config = dict(
    normalize_top_k=False,
    lr_router=0.00119,
    max_steps=4630,
    dataset='wikipedia_en',
)
Below are experts of layer 3 (counted from 0) of a mixture-of-experts language model. Rows are named router (the router's row for the expert), up (a neuron's input weights, with its number) and show model dimensions 0-191. Each number is 200 + 30 x the weight over its row's rms, rounded and kept within 0 to 999.
Before each expert's rows: "mostly gets" lists some tokens that are sent to it at least half of the time. This comes from a sample of Wikipedia text that the model never trained on.

# expert 0
mostly gets: "\n", "\n  ", " ", "\". ", "\n\n", "Nominated "
router,190,198,139,169,209,225,209,214,140,210,232,237,165,205,255,213,189,145,202,239,195,226,193,191,203,236,179,206,171,192,189,229,193,190,213,206,209,143,193,176,208,249,225,242,226,215,183,206,217,159,176,206,192,235,231,195,180,148,212,217,235,167,212,215,180,221,191,224,179,219,171,201,224,179,142,178,212,212,196,210,180,138,209,167,240,260,204,182,237,184,245,239,222,155,207,202,175,181,139,198,183,244,187,231,181,211,217,260,227,183,218,200,260,225,194,185,207,184,216,215,245,237,225,213,204,271,263,204,163,231,170,148,219,191,189,192,213,177,243,246,204,220,129,212,201,161,234,258,173,231,159,188,214,239,217,198,249,203,168,164,216,233,200,191,158,200,204,224,192,185,212,197,197,256,211,217,327,256,197,191,174,177,206,222,194,176,210,169,214,175,245,191
up12,192,188,197,194,207,222,261,277,214,197,190,172,212,218,165,210,238,184,200,197,216,222,219,184,177,202,210,242,204,234,209,151,208,183,176,196,234,185,206,208,189,179,217,229,232,238,215,186,226,266,227,200,204,148,176,262,253,147,234,267,179,196,174,204,199,189,196,177,212,230,237,203,198,204,206,203,202,196,155,167,182,234,207,217,183,188,180,208,186,184,140,174,204,206,206,159,179,217,131,235,222,196,229,192,205,227,211,277,221,209,193,179,220,204,227,188,189,214,255,245,201,199,116,179,228,186,199,199,204,236,187,189,125,193,188,164,210,162,198,235,185,190,221,196,219,207,85,252,187,203,149,131,294,203,179,195,158,191,275,216,205,187,212,155,209,187,177,255,241,210,208,148,190,199,199,206,221,171,185,204,213,198,209,149,235,212,183,178,176,196,201,202

# expert 7
mostly gets: "u ", "ra ", "ung ", "ov ", "z ", "ya "
router,218,184,182,204,189,193,190,233,193,196,202,256,202,197,169,206,133,150,113,205,258,211,209,215,196,214,218,206,174,208,183,200,220,195,208,248,202,128,208,198,199,260,171,199,233,171,263,183,201,215,195,172,161,189,189,215,193,173,168,173,181,176,193,159,199,153,226,171,200,174,199,172,240,255,143,168,215,180,170,219,189,173,189,170,226,202,212,167,215,232,234,205,192,187,177,247,193,231,181,192,188,200,236,168,149,225,170,269,252,244,165,208,212,209,206,208,162,166,206,191,189,156,221,152,183,232,217,171,188,254,242,183,207,164,232,158,179,189,195,217,243,198,196,179,178,104,170,150,185,187,226,177,182,227,207,190,219,239,220,207,199,161,247,171,191,154,197,213,218,189,191,224,144,250,235,203,203,197,217,178,125,229,210,196,192,223,247,150,140,201,215,143
up16,170,204,138,201,188,166,216,201,182,192,287,207,193,220,189,215,217,198,192,201,179,199,167,198,188,141,234,156,197,201,190,192,216,210,137,186,198,210,203,165,229,208,205,165,175,204,195,201,138,190,181,200,222,186,224,199,182,191,163,223,244,195,246,214,183,185,195,185,189,238,229,236,207,192,211,248,204,210,213,214,200,194,211,215,173,234,219,185,204,159,195,190,209,123,128,188,118,187,182,208,243,177,199,224,108,183,197,187,224,209,198,136,161,227,245,204,165,164,136,190,197,198,259,189,269,201,198,180,231,209,216,265,234,202,168,109,203,152,257,195,177,224,223,196,191,239,195,197,122,180,202,197,295,178,215,225,203,153,222,198,213,194,173,195,194,207,189,200,214,200,187,204,211,204,199,215,175,203,212,260,228,203,183,182,263,185,160,199,214,154,196,226

# expert 6
mostly gets: ": ", "= ", "): ", "• ", "\": ", ".: "
router,184,233,148,183,170,225,199,241,242,160,190,229,213,192,179,257,195,226,205,218,242,237,253,218,207,251,242,232,196,253,190,216,235,264,177,135,258,177,217,216,115,172,228,209,217,241,212,189,196,239,200,226,188,229,174,255,213,194,200,192,178,173,216,203,226,181,212,204,210,175,191,124,155,194,209,235,199,211,194,239,153,194,214,212,181,227,214,164,232,192,214,168,191,146,227,245,183,194,198,191,163,180,179,198,209,181,227,254,229,202,208,193,157,161,161,147,242,183,169,167,187,215,172,214,193,222,193,229,210,258,205,217,185,156,190,172,181,220,230,213,240,253,215,174,228,212,228,205,214,243,170,246,231,181,291,226,176,210,194,214,194,267,210,162,203,193,234,222,171,190,201,161,171,267,203,157,191,235,194,180,222,171,221,196,183,216,194,223,231,201,233,149
up10,206,189,223,211,177,203,190,163,199,212,139,210,205,140,139,193,208,187,171,210,158,172,249,199,195,235,180,217,215,240,212,199,208,266,225,198,223,202,221,262,149,217,183,182,198,178,200,186,225,186,261,163,183,155,215,152,158,224,181,162,218,145,178,183,216,159,231,204,200,219,147,205,202,230,204,200,227,81,228,161,190,204,205,227,195,304,220,225,186,199,156,198,226,180,212,304,247,193,225,203,189,216,190,165,172,197,203,181,238,194,196,263,199,192,159,197,213,181,223,211,226,194,188,206,200,191,211,162,149,196,229,190,186,170,236,219,207,166,235,205,243,203,174,182,231,219,221,224,251,202,202,245,194,153,198,206,221,180,263,168,201,217,232,210,204,203,182,222,208,192,185,216,176,133,178,223,218,231,211,189,184,171,225,207,186,144,192,150,186,214,206,146

# expert 14
mostly gets: "000 ", "large ", "million ", "km ", "mm ", "few "
router,177,223,222,190,214,183,211,201,198,188,236,211,228,229,179,264,196,135,182,224,242,218,221,184,220,178,199,283,191,251,246,234,231,216,216,211,235,193,207,185,171,180,240,181,219,143,257,222,225,213,210,202,186,268,219,190,243,189,170,202,197,199,238,190,254,206,222,176,146,216,207,166,206,201,171,182,189,150,246,264,175,195,160,246,223,231,183,145,208,196,209,222,206,184,230,205,241,190,196,208,191,230,182,252,213,239,269,214,168,243,233,158,199,223,201,196,179,168,236,199,212,231,180,160,203,176,173,248,225,267,155,200,177,183,237,188,195,104,142,223,235,220,191,249,139,195,147,201,207,185,243,174,204,215,222,224,263,223,193,211,194,199,243,188,178,185,171,181,228,223,176,175,175,204,215,161,194,235,216,198,219,173,202,187,218,208,175,137,186,179,200,203
up15,211,236,206,167,178,199,198,185,176,200,245,174,200,199,213,143,173,181,210,216,141,179,199,161,178,236,207,167,197,187,196,181,161,275,210,204,233,208,230,235,214,200,203,168,214,211,212,151,217,198,197,209,161,156,194,162,123,209,169,211,184,172,267,213,210,215,219,108,228,200,202,198,217,167,170,204,161,277,254,221,187,200,192,183,232,178,256,196,172,200,172,173,212,136,206,160,108,197,178,203,203,227,175,184,155,222,172,219,234,195,208,217,149,198,237,187,173,241,199,190,217,181,218,187,197,179,190,215,188,222,214,212,243,211,212,202,161,186,155,219,249,175,233,202,224,172,208,131,199,178,224,185,220,166,203,200,212,223,236,239,162,200,219,198,252,150,200,189,129,149,166,256,267,207,258,203,202,211,196,191,194,172,250,247,216,203,194,214,197,232,223,201